Experts of a small language model.
Experts: 48 experts in each of 10 layers, 128 SwiGLU neurons an expert, 1 pick a token, a sigmoid router.
Below are experts of layer 4 (counted from 0) of a mixture-of-experts language model. Rows are named router (the router's row for the expert), gate (a neuron's input weights, with its number), up (a neuron's input weights, with its number) and show model dimensions 0-127. Each number is 128 + 32 x the weight over its row's rms, rounded and kept within 0 to 255. Numbers have three digits each.
Before each expert's rows: "mostly gets" lists some tokens that are sent to it at least half of the time. This comes from a sample of Wikipedia text that the model never trained on.

# expert 35
mostly gets: "epend", "aily", " Que", "itiz", "ilitary", " police"
router:133168154144107143131106121135145093137127109138117181086157083142183172125145166131090113107132156102133118173121050116119125092171066112073159142072068074188116077112096163105118195172154100132103128129106105100122122083096116165136178131086124100137107129137080133194110164144096150191120119152162109174058177089121107122185122119181131102062146111111130097134093155155097141081135
gate0:090156148093113088063115145065169187091203190065102130072143097103135153119134086156107109117145149096088125065061120148120119135162085144114124136056123104173118126144122055171105146112152105070132145105091108165110178076138092081141128140087193086144090101127152090122163137127140120147148126127156102121114167161101160180102107143125126154089118125110113089141069175110149099136124
up0:126120105089134173170104122166133219134164142085186133127116101113136125156192094132139063136199096098114148095135138142179107123170105143103146113132066105166129164152079114180190184095153129122130098121128108074099168075151110135187130110137123093126136152165102055116113184191146128101138139124157131098090146119155143101125166091178128136119104136091113124128201166121138097055140
gate1:129179120145165116156146161117081155154133125117114121152146162142151120143160098093122141164098160108123237121130111100168109074129127060116143139147189098087084076097124164139113157121182131107097136103152116110133119105106145074117191151135092132150155145090133088140145106081120189062173157164124079144059121138159113076112040143148158155137176155170083100141158149150115188098134
up1:066125178137145064154092079123121143120142136148140131125132120177137152103198130129180126102053161086146135135081103165118089148137103143137156113135140048107096135119159181112203140112139158079084177103178136102161125091146183057102109121134123119114107132134176087127121115152195155121157060146114109165112175094141121090117158093110186164143139144136066121112130187138111072153137

# expert 23
mostly gets: " I", " II", "I", " You", " III", "II"
router:119113117159139163122133130191177154148130089165115160083153102096147201124077147135100132117123148115105159166122108139117080141117104134094168206134100104112106097067148177096140149144170108151106104110102057108100120084055151202115196137137104103133140128097108168185135150092098132193166132124131133160128197136126120150138160124138087076070120128138153170120157164095082080073098
gate0:197131120165166117084139103133054131157069149099147161060127166133137109177071145118080141190099126088131117066111109131171130108170117051146165103132130179096176090119192141127144168157186109151106136165085137067163139175104125098155121151139107090162113140089096157123137157130084170136134110168126169089110152157149110112139132152108100095141155092097080118124135053124154162109164
up0:136141094076127159110111128153187136161128066132095121148094125107131045122134120132156134150115098113133144118173146146107122185158093146210112098059112113184141116137146126110154108124068098143207042048137087119120115075152127129139122210115121155123121107140156071122089150109150143168174184117132105116092139091129175116114109142109140142144154170144147154090210081145120146146109
gate1:144122122160132116129123159094120120138137101167120071097110042115040130149105135104145162113113120023140176129115084110118081089132124101110152095086088067090109157134130138185152126056217151111092142105129128139153116107149079178152118103118118150064117168148133112094101114169138096144197127114147137126122147130147156132140141156104157100134104142151114134104166121083237131115156
up1:155132103120139150149159136128095150118146195113155139136179110159120141067182124112137084123087057069119141088086114076138127149115129106188123141115125114173104164093151171183172161094172142136128118101142153138143171131134133101068031137065122124119118116131125114120122148053145069144152075123135130083096191161126116091166149097076124118110117114146150109184102109069133157054094

# expert 12
mostly gets: "lo", "ara", "aro", " Joe", " Charles", "ardo"
router:103122099110118163118134129115158146161121110091087109066159078118164145151104156070100149125156159061137126183121099109120082127163101138089160161132066131143121090138092178095149149198188106136152070108073121072158121121027130163112183132085132112116117168074101114170136150090111133155154093172151134123121168093153090118157183184171166118109176103124119117098106132134084163133113
gate5:110126122148082125153120183220161183163103114137133131126102092137138171106190243161097106152148182129155094124070109137127121127129142068109126197122115160104130131168088132094155101142161118150160197103070072110137097137096167086130115101083070088122131139126111135091099118114118132132164192135151127170144110127112124105130180180140121131148085094114124114174157119183101147120082
up5:144044149157114138117082093105195103079154190099144121157133103167110059143173125132106099102211151104157109162141117129122130109192157143088062123099110117172157098149119140118126125145092095168152135125093102119135134158108127089155183205065099093165139140147197131147120161173122125107196115093124105082130086117096096132119156189158124147098108123130101155124152172150072120129158
gate6:120143123161111085113110138089092163113110111125070156089118127120139086178065158144102157126140066109111151143120135121118153116109020061073134110126099155104141099106118135119150128128173115121088071126113101122096136165119090053149163097134164123160084152123138140134108184134111145135147170123113102072125171152145057168074138167185172133124088103165137074126119086154055133185170
up6:127119075156157089112129119154110112094072095198108139118168118083087150147150135129083154105141133091179084118139122142133178183193147103122142115171113095085163130082132125137093114075162083088124118138123123107026125101140156131117106120098168144108145103134113154071124116097117060139072119151154159067082126149144100173116148145097115120113082092153136083090161124146074221139171

# expert 19
mostly gets: "le", " Le", " le", "ele", " Cle", "de"
router:132171132150101148084081130182159151181174093116094154118163073093099185139142147118169150171164099079165148125132109145082068172137110170117168139121070111137136097135087154067175184184152133116107136127152132067127124073080119180106173129133108092099140140095106164205137145146128095171136076124126123147115156088117133136166165154107127078087174123104115159122075149169070123106124
gate1:187148043143126105151115114191178135163154045165148085093101121106129125111106157135091120180163097118107105137141093140091106094122122147074107142112155106112087114177130125122118108123127133114145101118130124135167108137087191163086103150087142146130135101100024109128147054168097104138126113128112113159131183100201129155132143149154108097079163065104110132105088067081145182157156
up1:133155106092119130143073118146112169164147070107161125114078101153133028154100098068084131179097086089140116096119048164068092161152188164150081132092110159072097103092097122056156097114116093129185138146113117156161201091104133109135096141088131116108148102118108140141144112131129164114098125111126055089149159110147115123113147130133158071143102094141165138127156079129095159161146
gate2:165083160181141154085112132134044131131159086107131109119114137148117154109113141148076104129133109106116089109136112174119204104068102177077167130122145162104120109128195211098123163179122088159100185163113182087094172115130099142131144108154122148118156100088201137120102170128128097184151087113121160126075105144179169087071122103072129129098153109135140125174094133105104109161102
up2:175110186153152125125152190113094101153126105085180150115119170163124094065079164119132165139158149169127129108184139147107149100141080139139104193159145121112191116121140125118126128135072162148137107159162114101111091084112194140142187123160103114145112127157159114140139120127139086089085140133085218146083187180141190126119108129085145118076216187123141133137125129119183161122093

# expert 27
mostly gets: "at", " Lat", " 8;", " 7;", " Fort", " Stat"
router:089196146154165184149109171186168178164157100139137135110161123136173162152086165150124143125162158127169143113108087133136111097119143097089134125128106120160149078128098155091167159154159082155108117104078108052126089118115088197097212167133175104103168090122092146141128127106094104186100091095125141151123208108134137132149178176097072142090100099108121117095143176095103160114129
gate0:088147093127161139132127141151108148132213103165107109121088163143201137099090202153165157131143127124065118108087080163126117134121151137146061118154100141153146076166118172134212139155125159135106177139094205119130157128151108142156167139152128147126111121149085137126107144126104093128147122119099154146157136143163094158111153139121077117172200018157151163116148189103161157099172
up0:051127099141126134136155165110119184133076116076163113121147090156069140113108129091137104172141159061116138183124162156107115165081147129127135160151120122113107095133182164182140177112142127137120052092163140205170113165137178173124138124127142145111125126139132113111145128059161157115071125114111141091159183096107109102143154096056085146112123115150092089049106115134158151162051
gate1:148105123163141192129081122158147163144126100107194176138102225118159128167134162120115164123143119095089181090123133155088120177170196095171148141138121138162132120091108200094173170165143115155132062150151141103094102091139119173117100126176139172106138128117143154139141138106112133178137111186129164162163199078205123108124116102057158129138144157136162175130103134106101167138148
up1:123134116126090168122136096144134128129110135146071137091079083148139169189107168082090117175087130126084097114147094088079208142102146131101151106132118130112062097167120094194098118154161088084167150099094104120125097084118162124066086102107089135148159146105139168139082130093106129158085184110157145148064157100162108096139129163097159146086052177116101174085091092119166140130135

# expert 22
mostly gets: "end", "id", " did", " med", " jud", " aud"
router:118199083121134137127115131170136147164158115142108088103159118101191145160100173129110159136123145144162177176112077154172118120117093089128158170170120137210107120128104159131193112182188116176156135067104141077161098137079089147094182124134130094130133126104135121121116193125086114161154053170158097162102172109115076139181139139114174089091144119104132147089092176163134100095159
gate0:142148119152177163166121121132164111112127178156100111057101096182116096203138109110104131100146096127092161112178171147148174156091109076111107136101107144163120131124084154086154187097151168169135133043122135154095125133072129104153177139147107127153106142123109118131167128156111181147176149129105087128188168128138156154146124063068091083128087158157119184146197148150094157156185
up0:152153118155073136132117113105155085144158115116116123071154111108140140112135098129149132171126153179184153137186054077129160095113116159155183097059087128112107118157067086213126178134135163086150130125171132090087123187139154139136112111104103128093106130134152159124098166134144105079110196108098166124083168148102106011118168108146154138099126135114120169106192112127143103127103
gate1:130151073090159146158089136125112137111181157128164136164137076118162138121106137143137183119156080162109140121105123130113147167074123103134144099140108115144125090139082136121178196182108081160205152120087172134138148120126081157136131110136128079141196133077136129120036189176124101171137137143073151100167123081140115127178125136177154172151057148100152091136105146178120194081140
up1:116126172150058046085136072138154091069108130123071139144143125158125145132108165166169137109183098131127115162112086118184128050063156039146060158073102148102103158124152163158147162134142125165150130093134148107163146137125107190105123158115085118163169083085104120103131156138106074146097169096158136121083139147094132122103142140118165117157150114090068104149172119090146155123125

# expert 29
mostly gets: "==P", "==C", "==D", "==B", "==R", "==A"
router:099168184178090158134099135181101154180132123147093131063200076090148156156107183145110156136115152107119150174156119138164081113105093152115145149098112125108157113138120160114187158135167092168133090077149088120152100089084160193081172134105091105141125159130103135179171162128103092181116094123113077164094202134046129132105179137161152153096116121143154136111109125141106130070124
gate0:117132123113123147130121055143111134168165131159093126062131087118139134165108143131099106088111175115170120126164191181115084155059144115139128138129074147154191079178113091113169148129159171105149136206140144112101172089134159117115082118077184105144162111215075065107136153108106151109108100164114080122132098152115119171099130156168134188129130093109121073102135091151094111157082
up0:053136152179134132125128089129095126139216145104140134088199144089132103155112153152111153066124129113135114120107092132151159109108193142122135126120131144131153082106111136097133146150175159128175180156081121160137110130187156105152125124151159141061134081167148109135135083120149125119142073131081148086150098162145170115049080119100147189172201099071121183095130125144144187078103
gate1:102125144120136123156084132139118063126137101138079134140105124118127185142130151136097048088107136111157126094113106176115114179145089132162147164065198127170140120113198164183159104138123115192108112148143120189178166125097156104130169150078213138108132102197105115145101126126124146149123140128133141060152124139116136085101174169060144116143180103123166161142083159138094168137060
up1:136092137113136066064108105120131098072104146155152102077062153139122146160098089140082094126100081109148195120182143194139129137138133096074172131096187119135138145143143139114158115198161108123154088153166112158113129133153144090112196090114154120147149111159137151143171151101193106193107157164100132142189166089133149143114202162075110146157109109131135149140169130080114149151063

# expert 47
mostly gets: " C", " c", " qu", " enc", " cl", " cons"
router:126158154154104132151123157143134120173155115108120146102173117101192117124105199094118173107118125113143152096152113142153064137150110132134188140063148152164096088163127140097165188148194141119113088135098060109147150082079129112103185146159130080131118112133105128171122184131111070166094059119112056154079208105097094173139132159117120118095162130111157129124082164156097163092088
gate1:132108105124116091181170140087120075185185190120147106129150106140053110120114139100175183135133122140042125158093062126137096164129067128144156148115128100107131112105154145124147078135136152115116120123134106116138108072150155155120133189150181168085153112099129126127070184091106133147093081155123047136146145092150138132094159122082174155150149044099100150192139102130178135132109
up1:118087160145075145169184166163197148132092128089120082136099158119075105124108096142171150169137091150111131106109120170101136137066196127137090159113137181133138073172079198136102096129123175084155065132127102161123110125135132098159157127135192115134082122112090110124136114142115145186118107121072120106135116145132091147107169102135140094084134082092151169166128152155066130101027
gate2:124152150111136181119096148131117118207193168115059165067144109147099110114180151131171135209133152141170125145173121107106124136115155184083174164136101119103131125121126110084137157097123198162138159076068106097189150100181161070141153064165142127192080134165129115137098117105132056155092127145136142124136133138119169138121114093183149121147083131106114151099152171169144139098125
up2:108081092075118124207100175131132155159150145108102109141110164138067148087090072176157113133177144112191132161130160131078120150120104085092166110181119149098152110105091114078149155154177173150145080117066139123116125117102156168151101145134105131107143101147180128113179097132135128121097166084153110106047126138192063184166132130131101130115105124116179084087137142124178192141102

# expert 13
mostly gets: ").", "y.", "es.", "\".", "ing.", "ed."
router:100133163147113158113117192123127167138123087145071129100133065094113143138125194094091146133132106110134167147090105128166074138161100114135192181105096124173160093142119148116163155130191090141105083103095094076125104109101121121116185120148139087046111085107106131184155216091070130209147086169186131130088137135065121124138142155144123089072124136106136138118119104123093130113134
gate5:136136171140087113165203137133154161181129134156096181091119143105172142165118115108149086126107117104123060063108150118099126029155136163153103139103150179106120181157091134141115089110131161178106085132148133131167090071144150126129126038126161114092107114137187107118140086112135107172146137177132123161081155173105174079060108091157138120134072098166158128095129099134138096094108
up5:105136169116133176173179174116133116127084063186121165118114123079132172131111124109127097114131117097067087140120144108106131060162087184136075142130138212095126208156097120138102141112140136159137114173163127178126109101120133127141133091132108109118118111173153045124140088170160097175118112165079110155106133182129139041071098067170113097170084124163147119133123133132105115102121
gate6:128190129141049084109134181147148131095135119200076123160173093131123123111091126093178124091117114168110122107177137142123121141095105103136092186100157118159189110112077084099192085148076135152093062146134095148143119082102133186127097092144121130197150085111076145127142134141130149148160115161140123141108097102189132146141155116106147125076209129127117092162171100145193137115172
up6:127125148145114112097157150138147076151065118186072140182163144143145160121067118112110160152113123205131156166075152112177173106134173118097161116156134101140178031130129089119109113117105149142148100099135123067134117114081117112142121096117086151086159103135179088154217115182130113109191104173154102163101133132173162127152073167089113116140126155161125125117177110157148162106075

# expert 24
mostly gets: " (1", "′", " (19", " (born", " (201", " (18"
router:077154139171127184143099137156144126181132069123114097071129079125105180115109166111136174117155102108109152111121109103154070107162081129084195151148127105162146106113117155136180159122149088160150093147101121123094105120096120145134151142149124136116050132125128097173138227123039079200137107088127117158083160143116103157170151116178114099062184113114149096097103152114151155145146
gate6:077191128170101105104098080163154129134109112134140104120123051113141065156127140113089117092098145132135153102083100106123105118130119162180134154132118113179153089097114109088082058124109093139115176107036124100167128070121095084133097141143150109160118095173129143118073158127108154117097167179128171108127150139090156118096142105123160090099174038117086162102160166087145076149074
up6:117195113176133143149155126170201127140103188094066109146144136166149107072143153091150144167081068147152167176085143156116054073133102113135113118143125111126152173109149136144085100113142081155104156150106135103211065151146148101088139143123173100156094153174131138123092113121115153131119121118111128114123141135078167132121147141087137051099104129232101159154138129112095099070127
gate7:146139106136134132131135114117120152149170105116072137156108129085136164140134145211078065166109138119112079136141091061135120157147167125108105099105123151093147129135014091143167077107159119106124175139171161136200087096150123095111144176176133170119131121155131138152084132084050108167138111143166079116117140126159106106179147164154209135129083154108178109139142188141103105097127
up7:129106097137101145166118036198164121124105152086132176104098150109136164055086136155099107174112144192097153115106154099130089133122176091129185120124142107046198105098120105130150062125128145139125144108104095115098181102166086116151153141179142112122134169170085119127144141151075123105115132175149085168125128134130094111152184109158187086103174143072172095120149124116142168164106

# expert 43
mostly gets: " new", " final", " main", " public", " old", " first"
router:080152120188120128174111131145096165169131139153129115125161066064166172104076134125097188171078117079121126157124108122145049091189133143148179173109153083146140114157087169119165188146151104148154140088129131118116139097083103131132180172104079087104126151159100121190163184103083089160145091141152099157097131131131071122125154151142126139078160056153176147118106150143121155130107
gate0:141109094131078084105143168110089119128093164207158157104083067179144162120116170112145116108090072141174132173102112069206117131151140168112145091086144113192135135151123135128135124153162171141165119140095097121115044163139084118126146135109118095100107107160158169137117151126174118160081118143090044099145166082103124120126114150178089112105078110119192108102149117055123151121133
up0:146160114121161141158161108098178165176111058123123163149157157085126128122159149124121135157154136088129054134080145185096128092122178078087091127138142090087100106115138096117103135108064093116098053075152106154145126103072181166085123148148140126118133138069110131138125109114119167103213169135156181124136112200120085149113166132123103138229150118116084136130109102154146082129131
gate1:177117107128099176103091112107103156150143083148152083137132096156086157077108109135137149161112108184169098112111139108111108111161148150155111164158120173127100060147145089169138164133086145145088108158134151116145131183132127153116144123085150144136127138114130200191136122121070055110023144128131144136157191077086166164083080118125080171073128127131172150067151123123070172117140
up1:092120139138118111107149211122128116143119134162181111104159125125146128155078133178162091106063105133154114138119143160090091106077120120141082110122136081147136092119149109117112104139156117145129188114135103124086165164113114106144112075138183111121076159100125094087150143084159141140085143151161153174075166070089143052086121127089097103213158064128199091130091105135091173074168

# expert 16
mostly gets: " at", " At", " near", "On", " along", " around"
router:039171142161139144170088172182100121177115038131108138082137094086142147083098190153111131096183128121162120146135087125113066102104111120170165154098100153170128084151129141120132147157173101128144105095142128108136090124099101174111190111121159099068113165135101063151134146091096088166142096158139140184091169112103122113156163160128118091097130108160163137071086172104093148118107
gate1:151122149149151176181084096139149089051139116198101097135155104123107120161116141095131180124106114121127101100109159115160158098109148126112148179132126180086123170121151113106140059159093100057075124136054100114200056105106130087149111117092119077154154161149118077101114171103160117186118080141126154133120114185105179094159143172113154071136151148118122094128066125151113165125103
up1:144132141071147095090161109161115095157131192161136178075157106154107156117082128094100060151122147171104176112158042159106114098163131128166147095076129079121145144131125161159085135154157154141153134132148112197119107150086187114163112115106077130099185119112160148072130115176132164124202144140124105111145172146147104164091057113198131148156156111086097137132136084166147121109081
gate2:090160105192119162125133224122142112141150101162117094141168078178084158075104075121142104117174209139111115088158196114169118133114119061143138136070117095162160158168145118135130140106169127129122104185089133135125077159124179136132129130126140127092162144224151078149151128128106129148125130108141158137167108099111095083146163160098098096106201111132106151127143171179132120078156
up2:147136165074120166067110147094114196132103112139105140213134151112115130122141153109119133164156105098142180159183086080133132195168144151036131088140139121089039125106140140098109067100102123159126111108091137090144138159118091142087106118099134121098133159120137156164098099124130118150136126151057165074203132149096110126074113089154161100193118101109128149120131101105062123106100

# expert 33
mostly gets: " J", " Z", " Q", " U", " Ol", " X"
router:091138185154150169121076162108139185128165135114086140091150113113110162107064211138077155096089152098137137118146093168187132126104119100117144216136151098145131106160095169109152157152140089131104151122115099111116152088066123167097152097110095124125131087137086109179142161098129120205141111130167088143100202120111054151120137129144142109108173135176158139124088145148149127040153
gate1:160134153143107099129110107146074168111075134140127104081177231186133105118126152132093128093119103116104138129086096082121099105115159163113114126206091142168163089116109130101141207166137104092119176175121142128109130175116143137107123110114138128120170098140031157161104158160143081151088094104104099120193111124069093196117108147103097143095156167139166152159084149113086144102157
up1:176099066127118136074183070138095132170133108138093122150102163148147117177081125189126148119137113119152135143072091106102121140153125183108062121118099100089133100146145110139124162163170134132130123171117162174106115098142139125093191133087142196148167059141086136124044099088130131125099102138101130077111166173106096103163208158076128182103138164166124130089135148129085182152132
gate2:130158160146129161109148171131112164151213136188125145149153120091103081146130064146124134107127133119136085098113124149106174128134109114111125099130167117187119181133193133099114157118177063058181131112120111106137101115093126122101128121154163186106090168138130163226161157138083155180125105145145124104156138114169154081072101173121163137146118134061109138117127140185189056107145
up2:162102132091153137129114116096097140137126137167132083090107141084161072128163127135126108168069085094159071102180172128140072133139137124107077116138110087095166182168135157147082133106132134098138109120169107112094120122137202145054107163120124077161080174109130151121183154082131107115154125166156091140188071110044135092128112141101049109122103131159130089151126099109065161080129

# expert 2
mostly gets: " influ", " exper", " belie", " exhib", " recogn", " invol"
router:093197119154091159105108125172119150168099091139112150115169122066142184131067113129090126109133164124152139145102093150119090147124076140109130154086117142129093098114113227107180100145185102134151134075117101098160189133070109141084175127107113121063081153072082103165142174135128144206129071161100087175119150077153097105122125159188140107125147114125137153112109103140120110090148
gate0:085141119192064144167078118137091116122113109120151142115165127080065181131092126105152165075170176163104173129161092170094083094108109139120162139050139165102116155142187118085173086140111116130159139135206130105133126103124117133106126135120064148142118074093088156167125127151133092154051081127087094132109161108113188167078116102153148114147148084154104082146116080089148130139139
up0:130100186082118125119121098134184163108143110109184152124091077172086054118100096157083070139092134128193121106133121079118144135095178127118128178079095150156075135181129117121119153104142180143100095124149101122167089123140116096108155142124131089050141157109051104089146140075125042106151144156137147122151095146147104108118142125155048155161093120151157156112185111126167156144165
gate1:119100135138130159189185153142122115169119142120102094134103126106096136127109102100082122142104089120181170131100120171123157165048122172088077124108102044121106143122137141129183192116115096117082134147151156086135149182132107112087139090109089128139124117161108170158084222169128109152146147183140130104131140095110096165164134207083176179126127111136168094130114051114076129126095
up1:118135135131093179095110148131153174097111120186135127085151123090091135126152113131124107120058112146209137116096131169099080146108168120094116145113165117123130148108159137120121071052161154126132180122092109069090132108063144130077123141097163157114092076156169088101092126146140125126137103146150190130148079123121178037083124156106149145078067108213163146145178132128085130147115

# expert 7
mostly gets: " \"", " it", " them", " '", " \"The", " him"
router:131201177178122153097132145133132144139167110154130117089134075120108144148120160132118195111112127110105131112113049136127043087152081109135211190071117154142136106149113182108143160105138096110152070103160103135108121119066155117098177150120116095103116146130103148137172141144088117188166108102103105144085195098106099172085177167142129093046172147150097139113121154153143118107153
gate5:166111113106104120107096138106082181168125143135129096147064073167144126144138202155093069127096117134182161103119142193095073091163114115144083106161127165131139105096066137149068196126106180140125104122049142132122153160106150097164121163134139120098111099131194131144152193172136155115132177137131169092128103150103084182153091108138160154123203099127097135168164146109121103162133
up5:128110186125065091173124178153142092133111158136117184087166129100130116164141121132094153167123107139124127162123090104154177140082159113163139103123161140121125145176136128127124103098149083118142112155099085180174096163163130185146101071113113121196151145100127135164148064091141096136041143175093153209148154174155089138084134161117106066138121148126156107132046110161109137151194
gate6:128092166157102217193158173174121170087114133103158155128108086153124144177143067154112149126140129129110130108206160088121101127088149178106141198204137106194159122110146158121141161115185069135160131116101148089076108177103109152116106165165108167121121137052105155137147082116119128159116149143091134110156144126143093155059116139166107103124171134114139143148165149135052130123117
up6:079160216096183160139198112124093113111052141159146091094135143142179115163147108046145124084180080136189138081104175127167111141081130164162155133107189125110117146176128146140114098168094122110148143153167153067133121171111077135065125157132122120134132160106135154147170089120174093132118089144161092132118104139105164152082083164146119099146157173164068136135114140134097127160127

# expert 26
mostly gets: " 400", " 42", " 20", " 184", " 12", " 15"
router:125228130206099176171133164181116205137127119097086120105130104120123153100107147128107169109152146112089122125100065164154068146141116158090172182088115141129117119138109144097111132137158121182130155117079117125118121078068121156111160138138135105120084118110093142187134206100106114173138070108146134175126132144112076142149155170144138109072196137130171140107062163141100175125119
gate7:134227131070149089115119166112103154085142149104140089123109092115162137159112126137105127148144140120142123103166067086110096140091146120167143119109104138177074101167198114194158134120073105175101107140130164090199140125166084190131166118144090101114113134124067124113142197076101144129133127133124114168107112113087136095098079108131107133123131142170115119188071107057153175095178
up7:101122185155179111107175103098153139113136130177120147108170157162069087129121118097122102114104174149167143168071168174214114100109104096114161172136065171127128141158125093117104087151159151129079160105101160156145091087089077089145111118147095135112130124146161051171114134157129151101126070114166109162094187162176140201200109137103162102111126139120177143126148158129128157149092
gate8:132117100153138092097177096149178103114106077144092034082120137143158121176049178135142106198081170108123084145105122074161084173096171117181136101173141131119111093129159197139063096093068151097133152070066118142141099135117142098076138133124121140151109137135141176143112139095102176120123155083096086096111135105103144129090122158115085141137125132156096108074087149137127095135142
up8:121159069076128149121123126154095128088111166125160177202144160142197107084128090136149183125162100110165136111147116150094149107133091151105146088059144138163170128115086093107199118137172092118145133168107119181148138096099099136167085065107124109123172138093108068052110163124136056126130107163188124122133157136191120105158113121110127123108055136106171134143182096110145131092095

# expert 5
mostly gets: " in", " during", " In", " between", "In", " until"
router:101162158186115188153137131162129141158090083100084138103171080071147158118120190144118116119146085114162167164158125122156094116119085130129226143120071109169169078154123180070131160104142083139159097094097128103115109113081117180131176136126114097114093131139115078216161135111122106161157075126142129169113148148094122158120148134166117101058096095162160117081131111093113180126144
gate7:159206122113134147129207168137142106171084156082114161129129163128071122113111052103157067130106125117112108105137105132064117130142147193160146112097137147163054145124154063118156104115127133188165111131099149118119130107113141140084050146139117124151141044167106102126128139152123107138118153087165124140176181142183143133060104165145055128084146156113106121094166129153175147119118
up7:236110134119193210074147198178139106143175120150126114116059162148109167109134178157107166154145147110146109212119105120107096139141111158104103060184085122129104140130162172159059101142160103102112174116165149075138099147112147145088125118138103122087145132143152150164179149136134122127096110100188138077120101100107159128144129101148193116141129151135125110130185113141144153109136
gate8:113146123150144168148177068131074153154126182134134096177150104106068110130107057104101156142134082154140102115129073102155108136137123102102119165135047121112131130122153170136129145147147165171139145078096134104128120037110111105194139150073145098113102086058098091093176127146177042183144147122131169131103129135148163105096145151161097149065103165145090161123147132127166088126162
up8:145128071115147114089119068097122124102145083185107119175095147108115119126096162149164109161102142105161208146119183125101175178111074105139091131137136168087129183108105117118198143101104108151106077143151121109107167161165069124106142154110128142154121173151065080137141117120136152144055117172172169086155079117132117157091160135142148070201138143095100087160084149124079178128141

# expert 45
mostly gets: " win", " football", " basketball", " goal", " fall", " get"
router:112146161125079155169116133148120144154127098139145136110151075137135147106094139144137131170129116137101147183142099174157082087152106149058205145104100087104111127170133154134170166169184128179138097136153099083140102096101118196153193098114089066113144121155088104151133185123108088142142132117179084179102171111160079157168190136152155080072128088174165155079102158138116145099164
gate1:153172103175084163138116065160114130177111134123083136105161097139076139145076142118173137133105068131120097125148132057151097072088137152120119096106109155073151131134107166109163109183195139187048153129093110123120115055147190166121058091102149144156100088147122088093080128143058117080104144117143085111144150119104156143119163128086146160124091127114147154115186108155142125097125
up1:104092160079146130103111155122127186112119094101161098148130154133209115125166082125134125124164212132144123175145122197092135180106165144152133141125169146173074063139146033104096131081107124082142058131158096149121122199130108074129154155139141165109177139120113162136195149148150125135119092187115141169111124128130080131107149157134179128096135097172105166137097143115171162161113
gate2:103095212097142128120121120126121216100125158114185119075104126070138137031148162156113106136063132152089095113115108166192100091097121158149152144147145177113101137166105143190076142096158154204120062132103162119137091125166130134125151110132162116163129142141095065158191096142162137132118119141051181145151135097126144141130151163112083141163130140128145074102136132132095120120118
up2:098183145130079131059165092121121122115142156149105146133133036166176118136108154145101094149093176076118184112144191062134113114123145167081115123038154069168156137171112149092153053129091112134094148152137145149137134135119133147110126168147109129081090140109099115066096113185133127078070153159176123114130141158116100161100145157121097097081115165164125133193124158115139113106099

# expert 18
mostly gets: " par", " pre", " Par", " inf", " Pre", " law"
router:114195139144093114110076167130135109153086070141087148099131111103183150152096166100146155146124155090172152131157079139119069102129133091124184152088123138080137081123067137104120162171146132151123111104118131058126110136114161133097196150097171089094124130088096162141147123106072137177144056101160138173114203094087114114162172175106143093074165119123086142123089084163100125112167
gate0:115197102077126122155114128120106096105159098121063135067147097095110107210098125101115110138135177089126173161189153107114102131116040085116134188159121164117106135145100077080156125094134132093111116098080109123078108153189109113151118150110154098109185126154118123150078144073087137108135062119120162139125126126036135149127162121173155090102110117163148071160075099117109138130139
up0:136166141133154094138131171116168095134147155202091129083121150127135141138172165130140188095094132097097121137134085097109083089123153163121184123099148131084085183147128102142163126121123158096088165154112157185123132081143123140151200163158187176155157121088083116076109132110120155105125118119108063115144087117176063148098173143162152080155110099115181079108146049123106077188121
gate1:083169149192151130104105115096173133152142133120138160076165136114160141174176157199090116107071154109094107124123092138130141129126135122058127101123164151125068130161063080137115186144127146134126052107088099142158085121182111055175122099142126087182157157118116080139115121149095118087148062116120141099122172123104140138107175105069153146085129108054080153135111133140147137096073
up1:056106153118148129164081149104153103105167103167110160118077115160160161134137181087165151180103170100078166146182187145051137110080109117093150172077083101120111100114114105134101140101112094112077138144064126128135164144135147111111106133166165098142147101123123133135155182126138123111116164104105158121136085128146106094143180159069126115164167149089172115143193044188093153137083

# expert 41
mostly gets: "aper", "the", " engine", " Four", "ron", "iece"
router:117161152175131161096164137176134128185076068124145124082178071134164163145086133123065154172106179143149150183177109153115130142142144170095200179092077122126145134139113185101135145127162136118093122107130080081098113107115115156108223167100110121136136160120098118187145188146126153167142058147155104160148153090107129098162155133141143112079145091123087136141103135135068146107166
gate6:107096173161110164191096135163139171129118062090092116093099125082107111164114185134106133198085162116147071153131135200166118133126159134150080209088118141148166183164108128154129099135151157164084078126141093132143163162191138132096141164181080119089112113136124158098150090098139121137138135099130122130164167135163137162130191096135123114122135045143128093171122097150104204132122
up6:190122126116187124130070173123068217144085136070153124122141132157113160119136111156158161125128116132130107171133058086087193153120111138086100128088122141025167100121107141090127123148143075172164182101136166117125135097103122108074108121123164096120192106159203092074148120149115101139140125163120122180104147135126148132167134178160152176124063142157095137101133139143104111140149
gate7:103162176159163156126138149150060129136136108125125143153140126141092129135153196076116148145087079094152100173121113179123165167136121118124152151074108107135138099121124115096160132100113106110139184153156120151070106154114144162153100176096097151140126157147178152155135110182141178225174142186191085190095137116096177077129074072105123139145112136186097139156093181127159148077150
up7:138142159129183147179102128103123123174159109120132142074132134094156151070133147115124164149042081162135162062143108121158098145076127129115079181140108101113120156147068111117109103139136138062072104110152162102132147162128138131137071099134148088141171125149171130099080175099123130135192162106123121109117090120133134155125130133069153037178153074119109180151173141137074088122056